config.toml
n_layer = 14
d_model = 512
n_experts = 64
experts_per_token = 6
d_expert = 48
d_shared_expert = 0
activation = "swiglu"
moe_layers = [1, 2, 3, 4, 5, 6, 7, 8, 9, 10, 11, 12, 13]
router_score = "softmax"
normalize_top_k = true
routed_scale = 1.0
balance_loss = 0.00717
balance_bias = false
router_bias = true
n_groups = 4
groups_per_token = 1
init_std_router = 0.0193
lr_router = 0.00132
n_head = 4
n_kv_head = 4
head_dim = 128
vocab_size = 32682
norm = "rmsnorm"
norm_place = "pre"
norm_eps = 1e-06
positions = "rope"
rope_base = 20200.0
rope_fraction = 1.0
qk_norm = false
attn_scale = 0.0884
tie_embeddings = false
parallel_block = false
init = "uniform"
init_std_qkv = 0.0217
init_std_o = 0.0
init_std_up = 0.0217
init_std_down = 0.0
optimizer = "soap_variant"
lr = 0.00212
lr_mult_o = 1.13
beta1 = 0.95
beta2 = 0.98
lr_head = 0.00603
grad_clip = 1.0
warmup_steps = 200
schedule = "wsd"
decay_fraction = 0.867
decay_shape = "pow"
final_lr_fraction = 0.1
batch_tokens = 131072
seq_len = 512
doc_mask = false
train_tokens = 651400000
steps = 4970
dataset = "wikipedia_en"
Below are experts of layer 4 (counted from 0) of a mixture-of-experts language model. Rows are named router (the router's row for the expert), gate (a neuron's input weights, with its number), up (a neuron's input weights, with its number) and show model dimensions 256-383. Each number is 500 + 40 x the weight over its row's rms, rounded and kept within 0 to 999. Numbers have three digits each.
After each expert's rows: "comes after" lists some tokens at least twice as common just before its tokens as in all text. This comes from a sample of Wikipedia text that the model never trained on. Tokens count by the router's weight.

# expert 14
router:459465424444473501490501518435484466430434422420513475497461548530524555500471504491496508499474479535534543543367524451471497499522528538489519507520427508545465523461434507459501530581516496515562491491524519433498517434539526512508448561546576459493498514449468480427442441509428529540529477538490560521500488547517510484501463526539541503527559511442460551491530514542566445410483
gate1:569469457478556519484506497481446492569461477506487473486461447521545435467470504554470577509419448561547538491472487524500509504504418489495597520439532488496540547415490567461489481522457520590492501546472527454545521513480545521564487509531451487515522459535506592478481483584474491446509450481507470545482459404509548449525444463528544447479470447494470495532487416477496538484468
up1:556438509461469510521487421472497455499501502499513476455466513509577446435457493588465559487439485476544542481501501469460513465528471506449481502421522530517566504523500519512492490410475573523564551463432450538483449577467463492540448525530540431474525417512524539498566536564480549497479417551494504406502489451435492431476479504486554504528486496519455499565486545449458454498510
gate2:483497457539528500487465443459532486513514482511477472525483527500587534487535387459422457541519516592471499451427495506451469534612544525525459533377487523496535571563500453533504509474497446491485479486452512478528486460464499422454513477492484445578482464497466505526519494442574510618526465457533532535544446505506489469510561469528515526569538460484520485448487509543532508525443
up2:486476443521522546523448480454485491539510465533550467508499505470514474476526423447415512500436506544522491477454501544422524486523540520531500515466490442515456512490444506563557510525435471575518392494460516477536426553481469428504516513511504494572491460531457500565520555522563491613599493570499533559517466468538478509552558426507615484459513527488490486511495482556545484467499
gate3:487459477519490492488495597529487521538532521488476439525526465521512528470477494565500524520472568460580511513506479527462554527469469500556497518456497453561461467433451512499502550487462501533509464461494439508519491528428475537478538456476483542561412513522451452444573425489518479449485515549537503512478469481507461538444446499498551486486568501449530479529521538524568572546485
up3:507477546478447483523534468453489551479482399507497553492500493469529484505487497435532494539462448543417473517504484485586440500523465507433460468575484484445553486546591502513455508510512445450468541489534542497451504467498508509517484498444508459522602494459512543537533466498491465555523480458516490445527521491515557454505494470463500507489435531483484456607504402508468413437460
comes after: "\n", " Al", "   ", " al", " All", " re"

# expert 34
router:491503420437499462481495471530459512478516532537447482417527482530552496499464561566477447556569414466477491491563449477490516480554546523464552464499471451551498400471480519502436478468492529482475506494521517405553474525514455467528462479546493451454472480493462436577414485535484574491495509523409451545518529491513491451467504486503609586542519534469522503538527565492424485468507
gate0:494530544478530536541517470479510568452527431495478487498487486495523559513483486511431590519515495538536519465494526492532503507483456488522434508496478534518423463487480505476459505534483495416563514468538541566575492575510534459460533544506481542649529489569515476520476528496493407570521485419436507503455475485496470543541497500529464487489439477460447482502456542486483461505436
up0:463518571521411617479445549525521482470481519437490483523413485483525485552499475478500492582518431488561527514421559525492511494436513529454421482432518538493555435510492492469473563536452529526412471602489516499471555516547525407541431556558554509476501502541457555439479480501532478543426512488477502457485510451492514440443519530593475478474520479475569473499500490486516559482507
gate1:442572497491510524480458428496420527438487458466423515437485492512534450486506531532524464475425549491522575505478432518461391479496609520555467500503441540531563408477473409528478452537559534507507489460517571510535525518427556511548510536556439496534486495511489430409442501527488567489477484470439482511428509526553528530574488495520509466538517525480491474513558506499413479589503
up1:472616473548546516489447464583455509510497478484408480449525536526505451476514517512538528512486612487497553512520397451478413506572546519522440512546455538512555373491472473492487513541536468505495515453536567524511475471381558530535503483533458487554481488533521443409472436520497522426496460468498502516501470500547523488571490465536516506576486562476502473511572550494467471591506
gate2:492484526513531522502469515540477493452554533470481482519523500496508461498530523445486462535547518470507517464510418493546453456394549427483495468517508471519476515460420510484409464491506568551564522518503457510477538499455428527433470555574492508526452530547509484539465536489582507489435567465477506493597526544439523577490534517532488518554563456534558506446526495516486485499503
up2:518499513513528512503482486527474500434522537459473464502512479496480477527548523471494444537569539497542505458537435483535474453428567458536519507504489463484489525490442501487432441487565561534560485517527440495487581494450440492431491534599498522502464528555520536524466540506610468477449543512499511481596558508469542581498524486515516532532551439528521500430518525478513478524470
comes after: "\n", " Born", " of", ".", " List", " Order"

# expert 43
router:593468437565537466490458552494487497488480528557434498441488564510507548564529484503487515467557521466481494482516457547443487455531475478564421483486443432517488466486464513460486502470486514475468519569490530485549549513520530481507516462518539475446508482544447545412494535495534531595471499537491511505553523444511487503565587514538447498536507509530436562436518517476440584476498
gate0:475437485545475577494536554553594534504509524497541561546500565481477525486524537471481440464463460489524485469437498501494470520519514484532496520528520464471543443553472471490497464461430485491414533514498539510510558550475437521466520524480451516429579492491498473506534569449520521607438483541518478516482473442543543446539504511458510490495533486440492507544439533563483427477523
up0:509434522545499494446532546524558485498516534566537517536537476528423498441469564442484536427551468485530471452481512506521467515457498541516522504529517456428516408514407428501468556524477447491428462561548506494504575541459431456478530511420457482468506486509482438455502525440470522556461454474498524555526541501512500419517494466467441453487504493467520466540470561478411483497471
gate1:499483464519472608448419493455501570516559483542501498478478571490482442568494496593486493416547510421476519554504445448475512463541432608552535473580484504519548513551432517504524463485488512515549552506508415509497528468455475479532525526469447556503449537472484546456543450488489497490601507467564494523547511526553509476481469524558499483464489455482512481449523548576525476534510
up1:473490458455513434490562490590482403494498525450537498492478456497537517435530494414479469532521496478498514461506513492533502527498568422517446525432554506447500432510541471484488507486476452523480477450451571465483458502495617459491507493557600520520533462554522532553503536498462498495469552512500486503499492468461491509462492459497517504547499479529471551513496492424487532484453
gate2:515574511432525539485462525507483401422467542508528464503518559509582461462507487497507553431447532505453474547424504499530516509549496490530454453441488562481547483573470580527500435483522435508525492514484472496516517465459487477470441480525528516476566481448510461388469555467496459561518506544583462479538567488470448525572518528490472489430546481505511475553409518520511534569467
up2:461506504444515590520520563516514488400501543468551479499552508511555488461494452466544534475517561421476436513494505520509469524511463512457518471499454526478460472523448572505460470580534404577444464642544580506543549381476503482520510524531460459518518461503510534495487469433497466508467528561554495511474535514513530490553526475515463538479504518516497525498451514499466517449455
comes after: " ", "1", " University", " (", " House", "–"

# expert 39
router:547538560491429502485511527504506495522509418490519451497517532499504433492483532496443537463460534551455400494565461496462516496568489481530543446485441538517490561522474531514474483491527443522563542498450503506529422478523383516516435453482546510503529537449471545572535574520536478499476525477596594514498555445521512580531424558502478513435553543523557521473527387540532564527486
gate0:404530456495460546505460371456536487508486533483633520499469538475512508546531484489465532394560486508494555572459494548497546520520553544451554521434432523508537492544509456527557526466507517449452491499485566554476540478490515494458482556478478499444489449545509467470485512508488591558493523534489389480552479481490522495530459466573536470508539458547502507458482515521557548561489
up0:529510484466555508520491471472505477561452420476487543477478543510484501503488472458522513522565475465473483542440472536548463497534502517500476545503479535555441538491466539463550519544563559483366507508523511552543561424548562519481496440524527478330529488542477474593583466509498472479506418554554429450555510519516483469508481501569545559499459492548547521420455552521468503547493
gate1:523464510500449517522531489477533514530478553512525531464531512484592484467463443520491545487473484498494448470525468517476522555571522521509507510522483437490505432543515549591457521478470451564491513534444591495568504432380534476478476537464501518448478501389503445500413451543477446480548532476472515541528523530523510538468517476454524506505545534510538502505509488511562421491536
up1:485530493507491536463517486459456469397504567518492489495510549469413447566501538532501426509539570520485508546492587470512507471480497396502503430473572525506479535446452469482482404483513489450521468564514451582463526571589506536497497450495485452565484557570420522431497547471485456485507473534522495475451498542522481480525507498520511451501501457462529453510458542524449476555439
gate2:568529545515538634543519514443473546506510532493569444514544456484467560501461488524508451493496514474469513476487510512509517520464591536527536525541497491575450507533493466473517467472432592523499520474531541487419517516527537565490472521515516510541413486485504557547481454471505509543452560442449544452524491534535523498505532489505473489526520516457470520430510467477539512447483
up2:475460473480474364481499486501514450505498431489452544508458536537511505488495504532494537487505497527493484503503509549475541486499439481535474533457505478442535472503485531535471555513539402448496505550487477489593501509493506399498522481518488454456564553535500463494496604553535549467590467525545481555499513515518465509514508470458517505498489480586505504521521597476450490549502
comes after: " at", " of", " in", " on", " to", " from"

# expert 26
router:487495569422491556495514438500522556539508530476483470581495479516439530479518594482551521498528521496462466526493514443474493496506498491407476513499505490544466463461476509479532483520475477481544456483496514526457485512484503494454583479545544456542419451465526526433497538491500512491545471442528460537561521494518472470469473531446502582548492487522492413565504463534475504548529
gate0:441552541521538516533482472492509454491429522500479547549476562534485488455508488492509414513529481504495495475499529439517463509434513576514480408524463546503461459513510515499465431468475544465457495430493441480452460414469562535447480496513534505502476484476442485468546510451457506588516503515477415459498576541557589637532495509490577482463428519512568483504500483504512531483502
up0:470531523498570518508474460518509459522476508488472546538470561527478476491513481569504447506518505516525466442486549470528491520443538567539536396534473548477456460489526547500443412464478519460510506446467439488439473438468566513422472498527513499499538522497454470521516512454470468580510529473471445406505601531557557604516488508515560500510458500522561486496510437492506561486478
gate1:495526423525580502495543469524450485480478499418531476498493387502530485490479554461471566572534604540522556461494459500516455510483538479503496488544527509510530471542499481515562507493551564500454503535491412496570470473515479564499493520470542499528530487499471490564450599509521519474442510565525538543486549456498486522527485527487526445446462484572446532542526451464449539542482
up1:535535539508403522524462550465552525458493471532470505531486613523543512545525474542498478435520428462436457533452495469495506483515530564520498498475501537494494511473496552500505530520458454478558489426537530512494563538509535432496514496565468454507517478499543542420545473449520442546504516452548488489472470565442490535546505486490491509513509483443500427480476529534495436456550
gate2:520439488494482496483539458484495460473505443546503531544552509547416568528481497528500478500565511510556534529423477528444512482583421481483426521456530424459506500507514503505480514560520534459501494509560498514497529530484512601567565467481499518502420478508484469497542527498507523515488478494461527444596500463474475517479511477513491518491499518561494492466469555473513514485500
up2:533588494481481458501479528534556552508531551487456492476453466480522484503568501514482487469449486531473447500555544516527480483400522524516542483539469520513536552546487525507516538458483476536486473520477479482560458493477470438408434585495444497504579558533585545511497475488431501542525506534560532520468495530539511496431506504518510497484460492457452519498511504508527466456494
comes after: "1", " ", "9", "8", "3", "6"

# expert 5
router:460481567439501567489494449522508470461554541515496501503491518508551485544412520454551466467423453491419495479578516491488545498468493533459505446487477499521480485443472541499451417521524465529504497537522506526548577443589473489543494433520534531466512494507449483515496478516551525541525475565519421464510519555533527503516475542505502450471484543510534577585505523510489475504558
gate1:466525510521488477482516555481493579575503553511476532461467441522491470545453570507500508511486480505502603480528519503498506519510572466566515476532474455460501464488471503543490500478497542527479463481539456548462523512512551465549521511469570523503416540499438497562457440506456463506539524468524577492506485484508515497460522469525467487486551489537410481415499478457527417536484
up1:494440477516526544508443490543531491478486410492505493521532540492518545472500453506439518461524535515549386483467496516515502497498531539446459517538488515541508599502500482483508542501510483524497485451450502447533423540538432505425479510520459482434500462470553527486481523505517519517465452488502440497450513493425483545551528486442568501488418563472533556558532510533438568454509
gate2:468509521516490525498451447476490437400467525505420469538504481498521510472455497542533541414516519451443516491448564520481476536507501574471452501525526532480545520472507486530558545511486524486465464406492531517536474503551523509457513540474448471564529558488504509522476509478484449481472510524491514522564521470418477481501428513538521461499517508481471572574523524570521480470498
up2:464535517504484497521421498397477533416504526549502472552565499474457510585461497530477472463444529502520491435537555535470488520464501470487464470468539475491502525459483517529608545540473498468472491471490495512558485566549587538428504498456472448564555487522531508475449516500583487416528502548458501537475554506481511425513453542505515473474481451422388561502543522535483462463488
gate3:545495410459494477510476483442495507490525514520563483513454507502545550525507505480491559494554404561508508499479509503446511507456509424445480536518506474527567451524519505557477473473545446492485451509467469422457580509513568502466471555479530484455569446446462522485459476445558427576536462508466476548524502524496473525480545458515532440504460452499473488483483483577567454431550
up3:427502458484471541441564507517464505519495402485590521510458487498433488534492429529565552531487422502416505532426540477470554498503523436473547488468520429497483448511445465595471528486521439492498433504484539481582524480516465448392565461453483523496511473474494493486531494496458504596579517457483477558523451476496441558484458502524503490542518533549503481419491497512509465513521
comes after: "\n", " is", " Preceded", " where", " MF", "   "

# expert 42
router:465496469459495449500483521478551521512483466546554489497494422497493605492591486500586529498543582501524508533452514473459548490454474507453514466517467505474480481479495517490484548543464518500558504526471563474460464506446523506607513491534564496525488518490459486514520529500426499508553480454534491510490472583534536480530520541500524538547517510493535505519502444503549514584553
gate0:518441519510530476539523428472453510489476525511449466487469484476495511495523474534492515429465490498492558512488483536533540501475561420539470476505566492549399496512528443463488536438503556486474520512549456554492496518496543505523481539526427514545576498481546474479492565536517464494520512554475550473513505553562554482525627486496466444415473431501475532545465473469524523430500
up0:469494468512503497487488552498504421552488466504482567513500587504494532501436483444507552537502462508445459502513497454462494503514530581505510503470444500442590502460458584482507457560472421532490474495505506454509479485562483467408498509541553488450480453536483518507520480475453540481490503503555474525493539477565419469504412486540536510543536555542526530459561549477468481533486
gate1:431432518492518508482482522442493447523487491455533464442483433521530487541568514431457403514367492492490465503541520511425473508603529485423426464532604540493479511595442411474506528512481447459513525469541447483523493514426453587525551427498468455564566489526511444467528479467475513511488464521510537449450455576451508487427484427523503473524555436412541437471488491503504512538501
up1:459436527540470579500505463494485423484505463449517453498505468554517458540596528462451407518390488451458453494526512520442442512547496497446505523509570537486550460584417456451525533468508485438483586468473418468522480503416417568500514454559501475540598508489495470455545495488438512507520499500529485443475448538464544486425470478509541470590563447435579471515473441526505530548468
gate2:481541538554474504480598503524576530487558516449575516543521429460536465462521430553470535592577539495472503438465438483404509543491516477485534524430528582466539552414430509521477531541574458556528410461417504405555554518489512553523456534463485460463480496501491540545465513487509528549476488565496434587406520538483484482558460513518509444418470497589519507535520532497550488534502
up2:528543511477456396475510514507534398476491437503482530431481506498442584544535443470462509613523546492499499455487514521505544454570604551541455461479511530531584438489494418463464417459509473488558419479449511474511546460526522518528506503496569478473519462550502533561556473481544474506469539504508471534476554530496494522499534460524508467501475537561448474499507549503545507515492
comes after: " ", "1", "9", "–", " (", " $"

# expert 25
router:501486558460540511482546456483549482518447425472475437560510468505580513538489547489521517521477473528518460527550507486455552466523509523501466461522477441524457533489567521467506407476503467461471509515507454518527517566489485478569501456512503502510462506586494447518423555509560484556529456483535505478522554518518530414542532551392542428455540544523442508528526468527515504461506
gate1:573494464411525515520547477516489495476463519506523500490469571494473477465497518552442539556404509490557534504467439470496466449517457502485460501524538427469443553483580537528545468435511559498389505539533518537456538484501447501510436534491546521488468456458438506416513580489476445436456476513506524475478519487489464510545532502468465522500509490549423464473513560481516488556519
up1:574448468478556532504486494496514459454505486479537504478496580500532493471505480541450505579411554469616488416504472482512448471530465461522478508533448446480516555516547535519513436446538522493343504575532536511422518436457477498486505527510550524522458466507515509404463550508458478532458470481511514521553523490483461493489532487485492563501470491521441423512509504476478493496569
gate2:498471551538553496534588505437478520587521550514443460507486523485473436517532494524505512510499489491466408470482500497510517560432498567478526547540526466512541588453534464525514481539488515506514618508519501558548468460533560508529502499466488496479555536528496538484458567490488524450470493489466529557469445559487486523592582523458457495552518482596553466581521455545543522526451
up2:472418468478544458495537465484444521536553571481526523559520503500500432480554526490446423528499412558487460526512506499490504512444549544460540487494523490527470513510534478537524491563497446449517572457457515563507471495567552507518586496451489495459437586537465529532452549454496484458484467536493554525501480528534540506554495510530511523514569514516483458579502523541477499502487
gate3:522538560531485445507597539496471491482540478440499487519463480522517490558541465562517495426387513512534500550489517462495485485514524462489528492462433495501594528523517489570483479473507465525447468515528505491476498489529481483528498543479481494575491545389485439521464510440550441483534498489492498503497447461487546422556553489534452455508535489478575452483512502534490495529526
up3:480529468548526416487434439543509551589481464556512514566506492509507504540506573503442510535418536496421382495467482469450489495420513546473475551411569507530440484511544483524537523506454507543488565491495520463445497460488515544483393467495492472464511541424475534496466509525463510526531439482513458509491557487550485506415499438572470596556501504452444494538463535507551592533477
comes after: " ", ")", "%", "9", "7", "3"

# expert 11
router:577545579437463584485500430484465509585483578529513533559509555482514397473399479481505493544462523486428515494552533525506502506540454509482511482402549476516553496531538491471526589491484466438441464591584516514503448569542480496495440426465471472499538483484574475571431586528529512473531575500511451562430533543490507461514541497517529431450573511531527513557502476501525454498520
gate1:491472527485508484486484577476483521516510408463472525473520550518434494486465489518501517499490530471537501426571536503477511479542514509479505487463493534526439450454544511477549570586492503475496504503427535532546567448393529448444508464474507510510553444432424512522534520547523501498384504511541506487539486481503493486593504479516525483463490520561482550509540505537496563516502
up1:534463485510454493523518548491445451462467483425422501491438526485497480618478491541502482499449545520489471429555495539510492460484521478477485454580517472483519464481556502435546475519501511470417502440428494403481456428488475528441484473488490486504520490480524543430451507555502484509458535590477508451427539483521520421451534529499534417511556501522522513506497501478509474473478
gate2:478515559531489437473530567515546517491527466508525523537540525497509529556494457522522529496456517431593507500531451484530534512531469564490526488463486547512470481485445489437432501556436502493513487581503452528466462471569511460456516538449590518548455478518473516461470489457497511523447474518481492491454534490486505455510519434478514501479484458481505487485521472455489492491554
up2:457540565471542505447490511511476555530487434523466475494529495466500511549528498515526548527424527499492495516510425554500436530514403556449513427521517497524533476486505490463418501605482566470495513630531490566456508507571511524524512525557540491495515529511500541502474549536529492469538490561483516426471582453523600520453492445524541524516548531466503500443465465465557473518495
gate3:495487469564417447490436508433525494479450510488529492471522511534548431494453461502488577520531546509499485484548621494523484454545433462424532508539444555444490511543541479517550496559502493507456514561489521480491522458517428500528581487464490544497521580477481493458454491457493508458496528573517501431527471541505460532573496517555444468489528409473538419525559457515522487505432
up3:515507532507610471498507489520433458507498482494475515462472476431394544534572504532523495478463492441559548536467461540450522518462529489516452491534623465515438567480509492475514478489503524555510486381570577455453467579441507524430446506491523482433439471468509475490544450524426523526454500443446495538471469474513515485492513485464486478481441593480499533447512541478515533477535
comes after: "-", "W", "|", "E", "°", ":"

# expert 22
router:487512520490551511443441506443468557450437502459432474500458422544450510542495469490536490572463541551527450452420478544443480508524561541521449466552482448505447519460452547445527529503477509516521537576469441578534474542514439442523447550540522471413548486445532594414463500504510498566550469494533458530519526502491533600498550514528522489509523553511540514455503508467481535496486
gate1:509546510494491452543534514452544449470467435428514515526465563481575521586511520493448524550443471517511515499506586452531475514507475567560425465524452386540528546441491518458551517498478474545581501499563556539537474552429500467477467457524472478520583513532560474419469513503528514477468536474509524495479520484468484488525497484515501467567562427470559516520507475441464468477510
up1:515529531477498454520482549454549434480461473415499519547516572500563526525496515491469534577437455545497562490527508453525513501466443600581438468516476414527510504456512520488563516510454492510597535492555541540530478561446483488458480474540517452535567517517564470457469511521528520504485533473515527544449493471483544567552492516519538472532543459482507515546520503475489497497518
gate2:500425541427515515475543446493559519535514423552484496498489596496505460499492553515475555482488553485545492491462492505522510462544449424480528531450534512507486518479484520533571438519531530421519495497482424554454459541520547481489429501480499499474521516386563515511535551543507491456613481485452505527444541540487503490522459519544561469526477533533484530515530506537490470430499
up2:524552489566523565485502481465460572480561472458519439501519447534543505538473497537525474458546493467485527500500493509480473521454612513449462507543438523459543529488457509558515523418503540536474458494451494470500496574475429531482532516525520500481440487558499470402498530486411436482454507446488511503523505472539529582452497525538497512477539447449495568435537549474493486498533
gate3:461455480562448580508539490449505466503512543510523505561508518518530503488512441510474466601424485482542537512539467459495504496529485485494407499416514478467460462420545571487524454478502466452474497437458437541478480499517504509567503571495518434448500540533539481420537488505492525492478493469463476483541501457509537515496463512509541455498462448484499560493530384563428565440497
up3:470478476588495523454522546450496486479551506478531529461496481533489429548504491495453484576403486494516524505511503444496511468515496464522452479432480520461509463392518490498523454436509470469442489442525403541481508510523450544530499581501538469454452564519554535449544449525513589467510470499522455477538559446578545541499546529480475479504476411501559506451510405513462582438501
comes after: " ", "0", "–", " (", "′", " $"

# expert 60
router:478514408507469447506423502518496531493561516456541530515506497531506542452465512505430546514478551447526524496496589477474467488465517436499505472510412430509502528521464496504492595549509496454590490468536568471462528430483533499460479528537488500499574622478499488483584595497462529468477533514520489519439504503538462479470417496498488579545574535505503488503503544513426480420483
gate1:544529533514519461503469535573548533508527519479466529480510509470527506484572500503534540503505545533561550499515422449513491532463443503507533476518489486531459492500481468483548471480565579526519443512506524545466555526425537530571503509499590532537574531460539466469464510506532522428450541527485566541516446458519469461500416489465478511480481497515520514467510428536513474417457
up1:500486490531496494498522462438480483460479536488461461514480411517500463488453490458485520555460522492492455464457548526486539495580553490459513513564510574475505523532516529507404498490497477457449539466476447440549401474562450487430503470491426465467393503530466523536534524492490495498589469461512487515479524484477537566534575501515484488456488515478522449492498500509469507533557
gate2:466481470532408495453430467480468501501495501502505555504548499459541493451489481478556534570567483528535573448508533570521460482565455513541521514532499412514425583522411490528476507525507572510509542476535407566482525469507618468486488515502480490407503501526476496589495493538500520482508551490533562557460564479479465496371482516530495497497511550477486513465489444529465482459438
up2:503533460507453557483530451481399506473519547530434508531591488483515528461542558505469525582557502512444553530499573495522494522543508499558492427566521560539603526504502462474452562589519541511443450566518470517526557502496558443472467464446534551528517511484537492506518449584480560478505475561502513550531495499511512499501521485515449582510490506433541444504511515490457515506550
gate3:482439501466463501507470504472484457527434549541524485458465474499523571476546473549470534482562573429552466519529472451478530557468526514536463540554501487479523516503407502478539568487532519483499517539520540527503472516493512491512483563493532507541412485518447524490541553488523463539413489521444525447485466487492433508562563525506594480529510516563516537482486468445522466541492
up3:542541512511555496506527507539477529517564495466436527575506550499505413550446507466511543542436441534409517501463492532457471417538471486475561450462488493543526498470577505471449416525494422537533481521494496472505503515506456501532499464509468478461563500486561501492466453485477533538571554452531444557534499506497549475454459473509436542491474498464495478484510477558456555463510
comes after: "3", "6", "5", "4", "8", "2"

# expert 28
router:562491445477549480453435483486431445394505469414497487575476450534451488404562445477508527441476549566549497508477478431493529475504535515487438476511496570489517518494493517494570548516502499471509466462516430460479509536531487580533421499523502491404577572505516477541458508539474508525487497497549508519493534559484486527533553509517514487499568505515502520542509443488471516482525
gate1:595530469452474563483506448545508588521559502424459459523526547500481537560534433565516565454518513567461439440536455507393526505528459551511525463460468523496539562458496490580517501495498503510484458498506462549483497574532444504546500479514526467393550575476483517569511418457488525534506503468490486510481495456494487514477500498500566511472522493486453556509501492563494512533507
up1:623472532424485557492556439501507573575552484431504433543548558502495560586510441509515532483486505572433483493456463519381529472480455541472516481470432543520543527506485524590531467501486500476480433521494491523449477555544428502531494450469471484450500526491524526537531459477507533544526516478446460472470541408485491501511478516569549501478542484485492519544464534592503508504519
gate2:539501506507512495505521495572530464575539499453544500535454477474476520508489507476470480484481481583545497458514559599494585504511458390584541489488545488563547469523505527495518562500452513512537514531550511505505505546525487524460492498534481545470524527447545498505485515530487491456501434495521509516559499502473503533448572494457528564542565494471567417548507465492486403526533
up2:507465541451458503545559465448513515439472538535452415491491506469518498557487515515534537565533555539479518459513504419565456483549464542455418492507477481446473486542510506521488505470555494514507461454409516492488525465482578445563486564533512515564510498576513515509544469540510520562476459504470508482515466511483454546571523578506507541441549468576466551382476539531489534577464
gate3:486522423471529503516469509527490504554502541505523495482496514542514453488462448460399448523562549528522470494509559509490550539478489448445511500510455485515483501466485472449536568491433535537487466437519520481498491510555509531562447517502417475521504487594544458489547462518549452516438540494453502474529552446517512492571443444522491563449487606451497512477528529502482502550553
up3:496475569533569514533494443516557518469528490472532512453510471492534528473536446547437397493495510487513542517567535558490546502490568531474547481520476532456400482468500546548478515410455520518479549526545531486438544558489500379460433521444503423441475507520504534515523503502574476521474472537544546500489454539512527470420496433537473527544502496530473570524529484521507538511447
comes after: "2", "0", "9", "–", " ±", "′"

# expert 35
router:487513501526478501478417552505521490517551446549487477451469408522428530501577486459516431574490586504492485486548464479503558505530564501498484510557511522486482549490525496461488493512456486479530490469468527509470509425507551501506484446531472472538457514488501494442384469530473505549495426545555528531462545464518455496510546496564460517536484536498539561539502492507522594470522
gate0:530507516505555586542510473478454495484523495495461525448540560502495479494483490502482465505521482567424479516511484486496465498587541474540503474448509561489541449430549550509532479524516517515496510607466434386546458457501461491526479476522451522453479495527611445532557483518549495488403491451498508516536538568414463530487571499438447553493465543433541475518511467530430530524487
up0:448516508451527428567510594541515562497489503486554532506559542481527591564504505458506516526460502558500509539524527535466434513498488504586526476552480464548540488445478491482452390502513517486476413422515540445456477577506447547504520516506527471550491523553570426503458512524485522586442540511488505518494502505450407558513545513519443439428485490474557530472477528460489428525528
gate1:532582441424512555565501492446575541473516455487504509571513493486499540486557471523493551465505516549496468429459576501454523474502517522468575478446455408512463540471516445474576481535479470530475469497497517550456451451490496430512544512451511547512578500453519450488439460502483447453532611461543515463484467521456495449460482499517412514431483485532528521477509462475544500570515
up1:539557518478577549521567498510602506393521535466505506542457512518453567502481511491523461550474488449493478485464518521543579442509498446489560500517556450521460474506479471492510537535500514467490471529492420510493491501467523561570511439517462507498438532473457525488473479446519493481467503517493498469518473494523466523539470519469489528504490482553533497541515446398486518482485
gate2:494461444525460443504490588473509552430572533500537581497535480525428522468492418540559611462527515490477461496453431409505459526509493469566534489516548571513493497496595467496453518543503507521481416565559529550486529501487475473449556556505501480531511497554527502442524457477488498464432436549480496444510499489512572445495504550484443448482523439495473516486523567494524451495532
up2:465474471480485452499490601546565502463530431495521547503531472504567583446528468491509510447587582460509443511438425427534446500511479498615488503505530559486427482462616508503512423484444494562537472477485473651496590508464462512492580534532508459484474527433480503509523503485415513509532500496460514475562443458582503520441445453455531459527506494512500512481530498472538455588530
comes after: "1", "9", "8", "2", "7", "5"

# expert 15
router:476551579517508542495547498528453467581476522464509534601538475518498441566454535477518472513413464543487536516532538585501463471544521466475526477479509567513506574512532506503522544493478510510442443464477484522516434535481401490515467428542433468500438545501580449555408553526516524510507481531524459522436520543451507494486495446514535458401511588469504470589536498471537480492499
gate0:447487526538540401445520494449548452476431447489475492486466455488550530549471463499531454527536567450541459486493495473509484511617621424499463506578519509485560538476529496553518514487516450501494556518467553502488510481517454496557569510514557480436437504457496497395502484533517500518465479504498495573450458504513463469540516511483495512498440517532543433511472540468534543528478
up0:472502470528538498495552593510491548521480467539425484544561575505467514489491591495513531496530529496563487488500402458464466490578478507547549476497564494502515514476489502497482541551495453531453473391548424501554511434519551498470499433501470446473528548568452503495569503485513489525500503476499544500534507462595507479504492517509486492550477571538499538512570439512458508469501
gate1:544399517455472553524460509503572484508468470458460453441487542505497500520606472451425502463501536484489455492530494417551475508437511545500456517533516482444417491535470519493453467522515392455563540441462429493536536437455492450483493502474521539447498482486537456519588520459464444443444465515431488473541548423613497486426461547527525538468472499455554472530618568476542526521497
up1:487538506488535467483538438498440574487493506546491475551454529488514488525466494524562542505425464466498570498457474592542478482570485447492472540512549545566579541461520510514484524484537561520423465535538547509497496556529470463572503494552470513562498500546479520447492509550522563559554498462504537506460487550447460480555540468447523523511535490528434549471414531553428501507515
gate2:513446480521477545474489521523415497546488521527421482555503454475393474467487414488412398526449563514509489573462526458494455508525502466483468485474470452523502527539452483523435566549477500539416481475531495554477445466565424549489460546443552476550475520542492480548513504430496523465478499444472498481543486479480518536425503543508559446423499507418505512537507493524438503503454
up2:548589527446416480520538513488476476546504459495566420412475552500485545513571525479507459456498418520479532460465454528508465536568593481523513519523479581459536451478497516484487484546413488548523464474457563523514479495520632488520549480508447477515484532516498574537524481480513507520458451495546471500509484426481532529536472479457531480429503510467466464424495494483586507475508
comes after: "-", "|", " (", ":", " MPC", "=="